python train.py --n_layer=13 --d_model=224 --n_experts=128 --experts_per_token=8 --d_expert=48 --d_shared_expert=0 --activation="swiglu" --moe_layers=[2, 3, 4, 5, 6, 7, 8, 9, 10, 11, 12] --router_score="softmax" --normalize_top_k=true --routed_scale=1.0 --balance_loss=0.00366 --balance_bias=false --router_bias=true --init_std_router=0.00613 --lr_router=0.000613 --vocab_size=4096 --norm="rmsnorm" --norm_eps=1e-07 --tie_embeddings=false --optimizer="soap_variant" --lr=0.00583 --beta1=0.95 --beta2=0.95 --grad_clip=1.0 --batch_tokens=65536 --seq_len=256 --train_tokens=289500000 --steps=4418 --dataset="wikipedia_en"
Below are experts of layer 4 (counted from 0) of a mixture-of-experts language model. Rows are named router (the router's row for the expert), gate (a neuron's input weights, with its number), up (a neuron's input weights, with its number), down (a neuron's output weights, with its number) and show model dimensions 0-223. Each number is 500 + 50 x the weight over its row's rms, rounded and kept within 0 to 999. Numbers have three digits each.
Before each expert's rows: a language model's description of what the expert responds to; "comes before" lists some tokens at least twice as common just after its tokens as in all text. This comes from a sample of Wikipedia text that the model never trained on. Tokens count by the router's weight.

# expert 8
The pipe or dash that opens a new table row after a line break, and first cells such as years, positions FW/DF/MF and names.
comes before: " |", " ", "|", " 1", " 2", " 4"
router:526462507545532478574464476588548515458482545437504487455445524469529510420487449509503404546552536499458437487463408507571548464547449461495528468562478513444516546521429479476502531449427537493486449565513430432583535476430531575487538417478497533442563505559510446582578540575513553525445474506576521540545441515477483572466573508449511576546627401542535505588585441565552427587525585424507429500573518569471527539416498478471509551435423564392540498427527474432503527506488493492550507426486567456571439528557540451444464563497437549526451466438526588439445469558461530484508496519510559443411523472434567601596486499504470463433529484420566615443528531481530462483475
gate0:620496450466505479510393471543508547533408519420497574511559494465594465501460495412473485486446481530452487486549505494454500408429507463624533482503494439456503524514455453525462510498510525490582523474476428453526506444511560485433503459585513557445495553509477504638508488493532366536491532410614562467568580524489508449441468523490444542458442500508446534477512567541553435487458612555441516447493439494462465459393480584420495546495411518398505455465459453519586527555506441426532530439517474553501405456528526513474473574553468535483489596560456462619478544528505484441564483551468474469404587504439544441520580561430568500419475400513473465524505532470480482559494
up0:536509487516479473421507530501452459452509514459634534459568541531644466535474471560514588500574481500464484566461497583502523454472445522496517570524491491429432454480554492552581517486510530427478526498520544438528593498578405516409428468540495445496567522460495514446491596556532442577520549552570430569556454465529544432508528614482481522408477377578572546488490496503482433472505527496447571467433528457516538482466543583520524482545505527430429464491460621541435433492509407511460440616489515441527460511477482461441549552483469462468489544505537526597427502444466574557516466460519441522503503548494435542445529502626532454489551497530448513509478526503558582666455
down0:497511423476512601551557486459513494427471499442501472480466562574453495474579513477497603541497488560507537451554424471506426412509500485456515491508491439551518624542543531553521522460517551446471549518450522595509480551510481532496482526438573549449407548499590504543499499519509389479568529479489553564428519481572565513458543573425482605521498426468515490404563514583472505492460456501545483435534472416563478461517535460491419461545540487463578529481461456433585494445524363471473510452483552471517499493460584439477481451542414452481439349412530429490504580541524479490450368463600510414523439471501514495532495567502507376487480485538497528449411373461496492530512
gate1:559491485562475516513525454504477415436476419471512516484405627516544539451456557533536547508562513504492485461500473467522509472463511550441496571560513486534482521466491521496502391472369597556546465483487524514472531512491516583503426504552474552590543463493511576512511439578506517508428523537467392615451494412473415516478447540479543470566435566559572594516513506484438418529494495476439563380571570470551523539420513591416516499556536478456504508493480423532508553485525436489522531547525426512508460432489523559387484387468497531526460423518556485468567534434507536437394543389412519583507570459481560512474475398495562493451498506405558465397520481516529446554499
up1:434384431514488499466513497516539509514467517465508578420495491489481575409498461548516485543529414492533508470424453537626489521545495533549451535549501485525465452401510563480506469487518650492520501542469593560610576501411428489524526477492475536540413559505576445525543446566513487497459478486416472526486488543433463593475512501425557494543536450448506542441575482488477518529433547521452548459424478505622511498430503473431499453585486502538511525480488473550509445495530523513630533418518554454451471586516444565412531450393442407510498495487412481572534570471541537417496527480522446548506414469611528634435467472518479488561512560435589565476560520461470471557498
down1:488437452510564530511514488473514457500422504447505380534483477582524455485486557580450435535517508517608451495516533473491528591518487581443443491521583496495476538583499595488515514586549587447446540499577636527479495565492584534546509539532567586588492491529531448486561539543471544531515465422545430548510548468558465446532433514526492571448509494539528469605413470472508485467592384560526529480584611534492511401460485491540550508494433499467512513605539479514534422476512487484480492578446488518594542525499532504514480479446461510456488539375457519549570409488545498560502367381498383502502493582481463518473416563516483560488456444542551469535473534494600470508530

# expert 18
Prepositions and the in temporal or positional phrases, especially during, from, until, through, as in at the start of.
comes before: " the", " a", " his", " their", " an", " its"
router:521501515530529347556491427502566525547465447453477480465563458536408380461513532545516577526488553469447480465510505470528588428532463450564419437533536505463418464430513539501476544519522473576396456543453505494486536530530528526463517467565451471500553516416599442557533469546561564468484481484543502520502555515507623509569489587546471484503491541546532584575516541429406452466516422493510497465446497497514476525504581493570532499452469547590537512502571500485545507445499571437494476528409394546518605543611482584469470520451495433589427481470525408491469570528396548584483532505574436562486597500452515507443540466588466552515451497440504502437518547500544506416604
gate1:499471509517435533477556465567495543466461467584448437465424546534417474519582542483462516508453542435520556475438517460542470507491505503523495489532477497508419445439540506535529559481516516524469502507463503501509475329479499440531544499442494417544566469402495494502506522559449525420540546502476405429476406508482540548436470620540541531399586434638556482511498555462447485534531543428490535440495547530494452441452428500512612473525477441525459483424502569461465434480483498539480582581436406454505493587440482508580539600581530475459555440532418466587515482513539490576415499579514502427429504459506418457478580541415556453522545566414554467425440532582472487490522
up1:543562501443541551478459553517528441512518545459524513531505460431527579514458474518483415428499499596515407586576498557427449409491508433520485456446529489543471567518460429521465399546492475532534388446551469479470583564544462540434493451425537510512471581573521459469472553518528538581469492478521555603468535522544500459560458460466386420573505537354475471475482471457442500504471521508510427575577424477517557516539469499516392572578515565525560523520478444408606515475543536465522454488578514576517500446445552483504513433431487477478470605464506463448458519515460506501523509450508520623546552487446496524478359411535520532411429452608528536523570482478541484526510
down1:496548468491444476611485463545528462537451467476533525549457492490505505529455400582485513505408437515465520511540475596568530522534529519503453570483554473495555463492390469516549459473428548484507513468458532482519451504447413533522564550484461354528407496436476503521446503402521526623578459532556528543503450490513435448483502464407514396553433531473579418429539430484544560530515509552472499501451539505493424507505619499451435528459495431504558503570443471450392535461571466570602446537487538552448420509531508571415508519528561535614489568465467586412526491429453472445482518511502510444610557533565524528530471468483422504440484394506554473522524452464561473435574
gate2:547464561456573465553484465481573500586599446493443646543461520581533503501513439535492470576545503538452496510510461595526544568507424488529564399492505450504439424480464536586472403504588484461510539587524446497470490486452488472508468483516514578448471418445433413498584504474494509441468530568556482519572534511495535592546426462452401523478520478511588514503460460545508376377495470427486609464472500462457571594474482481530470601460470437485409512520602477436541471543445568523547395474464491532557586546485453541507514525455494582557535551482457471437408498563575515547558509532434533491519481575476506542543483464500556478487467411496486492487480478609519526539459
up2:509533437427495433481493439525503465513524471470619431384479445548501504453547493566557473548467538502506499532539512533574576488548562511476465495541532530427537537452487489439494543501556524503477422508455581475494488456548499529544444495400493512557502508463497438564451489504506486507482461557474523540581543509513540371474429489533464468538481519453473603541482526536463587494566544588539560452513486533651500449511351510516414558566457421429525542564490563546523496360546539529511493509478539525474402377615530553449476395509519488474569521502502559525487488487436492466487553595617586459562415472498515592504513479585448518499517476439553505457471549425537457577555
down2:563513511470485553557440374495532465526520414539499471446529552510453541464508526572456450444578419473485521528491513477446446497389494461480625471446495483550464483480477569532475493570466546515456390487583519499577467451522501453575474535497513516632529573467519521481533503602505512604429544464413502385537415467415492492515574474462576588492507470527518546400527515448463518500485518488466495445531425440570498533500365429546519496578490511587452462486439531485423544483490411513515488582571468537454495498534577485483601449541526565462531389519434408489459518555484456504485495549534497477487479436502560607418475442459564560571560463438541405492515511511495553471489

# expert 58
Prepositions linking noun phrases, chiefly of, in, among, during, within, throughout, as in Characters of, Captain General of, Among other moves.
comes before: " the", " a", " his", " this", " its", " C"
router:435439524556446355444579377507494562514452498464498461558520416460392535411436487488547542538508531441515526468596522513524606444497492440489424423515568535477452445463454546514476503454544415493463463429459512460507535533581498525474462441515479455475512602491433512460499494491509451478437455515544420476431606554502587555531493528512577429523455538465507587547474525452422500491569477619504570519480514473524480525533600446529486613472469525500505594485559525537502580545530527542483460472549467555472427528633441561518434456500533613547475445456506460461452550557489462554514588451487468566535481400535509470486507523558544569511435491548552468514560382516528503508493
gate0:502401451551426488478547468514509442481523524561442457494467493538549449546528518562570547541532503400559455395505507552541525464537472387404447534551566480537484449503503483455454549564512498464585462483552543378524568549516447511537523512382503549449513504498548548562504513509595442544469486456562407497525496488456463564477506399500407473475470450417506602546521521485517511498510407586505503513483465488595470518467575510453417596485432524469460465485453542558449513568471437428515428517572489469550503507538464470518453546588417481549477452447601492513500480462573502473488478506563478618587512477525584514462495582610491448472590450457540533419546364501452461535542
up0:436498499512527516413540455586487459390568405441495535533416603457421469490498488464565529540389425504595514397431596530565534478520463403453458549444587487533500465466461552511433468473594447485482485542464441491492580425524489556490508551497515505501410497511417539531397500562422476542608424426605398508444462430489482511536542451473510513420489545356452461525483493420596485425500493590471489589452493530513551505505527542461526554434511580472509524500532566550455492561505503499500557524518470516508407449468490462491456510521461495535516392517523429524493424537541488482448554526478517528458487392539576551521523539529434483537486567576412493488479505513491544483528
down0:547527423499482413539450496501476549544520433557515533540498506521555562465639573479469646558483548519488469478546455473432515507452474483487455441526478540485420443463550528616502545550517519497507514555515483525512638540523558549411576602416515579503594535425513375498478499584447460492607482522436552420521482530504549432542499558508553557493497511579486518506529470482435538495549515589483506484531536464446549485424440573474473493449532595573463543461485450447485462499521511556516477493478500580543627564627497512508438486385471578434468459529493508437497547544520511436510477504503474549574533424461536485505489423458535585552483508453449480575533471518465416597466
gate1:513650515509524500383547523490622443525463472437491477481558537493471438449509572400409454479501521460524507528473476549485524492462428496476540476552482436562462462386514497589480375501545495558579538431473483549438546614456489503449511518495571452481486586620516453545553476476390517554480506542542544515500507528444482469507450546530518468457508510416381519547443466457551589540489504516467507419483402484524489567495498506510419561552449480491437532436468475555452500536453485515504481399479479468440530404460384554470541426468565537412466409578514517547473483486569394467507496544607419580504500495487591514533519494517542557500481483519504467488539574518552540589500
up1:441403429472403529504574440431349549520412495609498498471564523609420572462549472486482547547605568522517433427548444545458444570445492393520493541459550453445505424490510502552577513536478497534549521512499542520417544436490421458501500468497405517564490522494407467475571525488569492408528460507578547570535525509521489558498508495561532463531412466515491514478489516520485509391484424473496465580504530469510448493482433437436544501457511536503461524509471437491499494533423529620496496421502498568488539531505544434517471505461437438444433614584447395521442449549534541612495451471543591474536468503509503449536511484569527512548488449571578448409539455520534546487497
down1:542417515481482488514510416505488572519531525506477509449488545454426534439511406543474479526504520512523481488593492504407538492491493465467415473605535509345475512485479488455578537461477512511470500504469541556560486562534597449515576559579466626504532516442482564458510507480530502492501433589402529574508592513439537564451520472547528446593538490572496453498510551490443473425478541563448535558532466489450464498519474547523440557422522611460471556452508540637471489425560475406535566528510557451416567588494457527588431404511525501461575490498559488535490396528453560528520470378526478498593490489514536564449568551484553536563527527519570561558507447460467587470430

# expert 52
Pipes and entries near row starts in numbered roster and results tables, after row numbers, with position codes FW, DF, MF and country codes.
comes before: " |", " ", " 0", " 1", " 2", " 4"
router:488475520488569534543510483566533513505474581518566499446460496497470540406522440418476418460552539532438479573441462478583591422461512477443561491491581464467485513471542437444504543431346502462481475567571439495512500522517550486491469424486497570438560481537593446543531534533503528518496557487540510537468434569399535551488503529513556583438546414568524484529574476561545467575538521456498402465521451525567592564503523463524558560566480498452494436510488512452476506435502551527614547439455566444454478555640514534486443576457497471501494475428567513538399434516489538527487552610475600439469418459400527606524524450457467441535500565476533490431491464530526457587464
gate0:473462556526521539485581526513544484581473459486583634497584483460556505452410420530438483445519548510571454623553520474562540493535541502495453427444498423477504473540484439564454449455570501478391572505532485400485522485560544548522552456467456552443437502515434560507414555460510443446519520502490470465446518498452490495489555452582532474477408492526388522442562578619445563461459565637540429478470499543562564507455502495574427518467504504542421481581538549508489484535481584462493498475509512517456533479489478503485520525536551441510564509535476466475437464534528577490481525473379482544495535414481529645471432467549480531569466593616464455561508428450433510516558
up0:423422535474467479511612551473592472517491502555581523574484535551420516472492544484416458488429437555483515581502352487477523559571451499498410372519510457458528503487479563489409504453539479530469591567488502476569557522495552518524494523406474488464439372516509520461504504540472534526545515607470473631424594483483425569528491483458484562542472448488430481505559534567568507539445497545509416599431562518573493467550456523559487489425428489474508544631414449516396430451458531471507564564534532479488534530452420509482584503565461497480551479517508539576477504506458549542546494517574498507378477486447494456488567544476444568468470556518542523505454450477503436497449
down0:461586465542529419502455500535460548448528519559439478491518404547472496482638531487444499464445558540540510460540497339494582458534507536528485415501463480516517445465432531507464507483482569412476508481465512575509492477457387427515551584547512533467508473532475594483537532513559513465497518501487527498466553468588520416505540561479467457545496472471411486546450609470559558387408464584506543494502520462458477401496633416518481458508502618576474397503529500517572531474498487565458529462448586543554453507625497511605495447504513444533491503466649483444509512470551623480547514562564476496457445537545507479501511503418485524525463543467474593498472462527541579469491
gate1:556494520441488494461422488503435504404587517577548503547510499517451560485509538489465553499544478493551463524452599512564517472453462485468447462473542431537498553550532450512481477529443506415478456511588501553480463515584543462533530550406551481459437502468538484475616539483425560542506580467542550554442514449392527509433454580539478500444504556547511465443526541530452442472490503461437530487500452496530535487507569424561457531531509520556389503456564585376574481491423522522546479484467481586519603508532539529561561457476591525548556454471522520476387510523412548529426370498459531575511552542551596530547433516492564401531445441485526406435364524523489417436548
up1:544504508541483569493441597448520580495523412538470532496467535509530398433449515532492460490509354518474476460542440479578527521480554416437551541398543581493380420441484476561543519473553526571503514514535515530461561547447421548477525531609558501527507512510502571624450416547523529524486499540540428470492501534549539506520522484474500512524422547435430564522479479468530519574482407473497493496522596353449520536534502438498483503415451454445492449490533467499559507558509479565470603492469499583493423474489435431550430542432392520482499589493580466470515538465472527475511566582408475482532534513457512352506550463491450501441414554525558483463533480488410417506541
down1:437526460603468436457503455592529530518584458504541458490485479516486473441493457495479423482437388500574497519507452497516564433493513473504483417531496555518467530553533509561489453444519598529456595455478583478561526526563485521555472436547502428409458554515518523420564526530561605400453452502509499484463483476547516611563543488429537557482478536534415474525571517452452509421472524397491469473409545485586462479479505483462502551436470450461506626462546387434513497487603532526500520518586493515520533491611491456488559468533453511460424514413521528572410412538556495510538447553406482610506476425534459443448493453541500552507526511499423511424531440374428466444488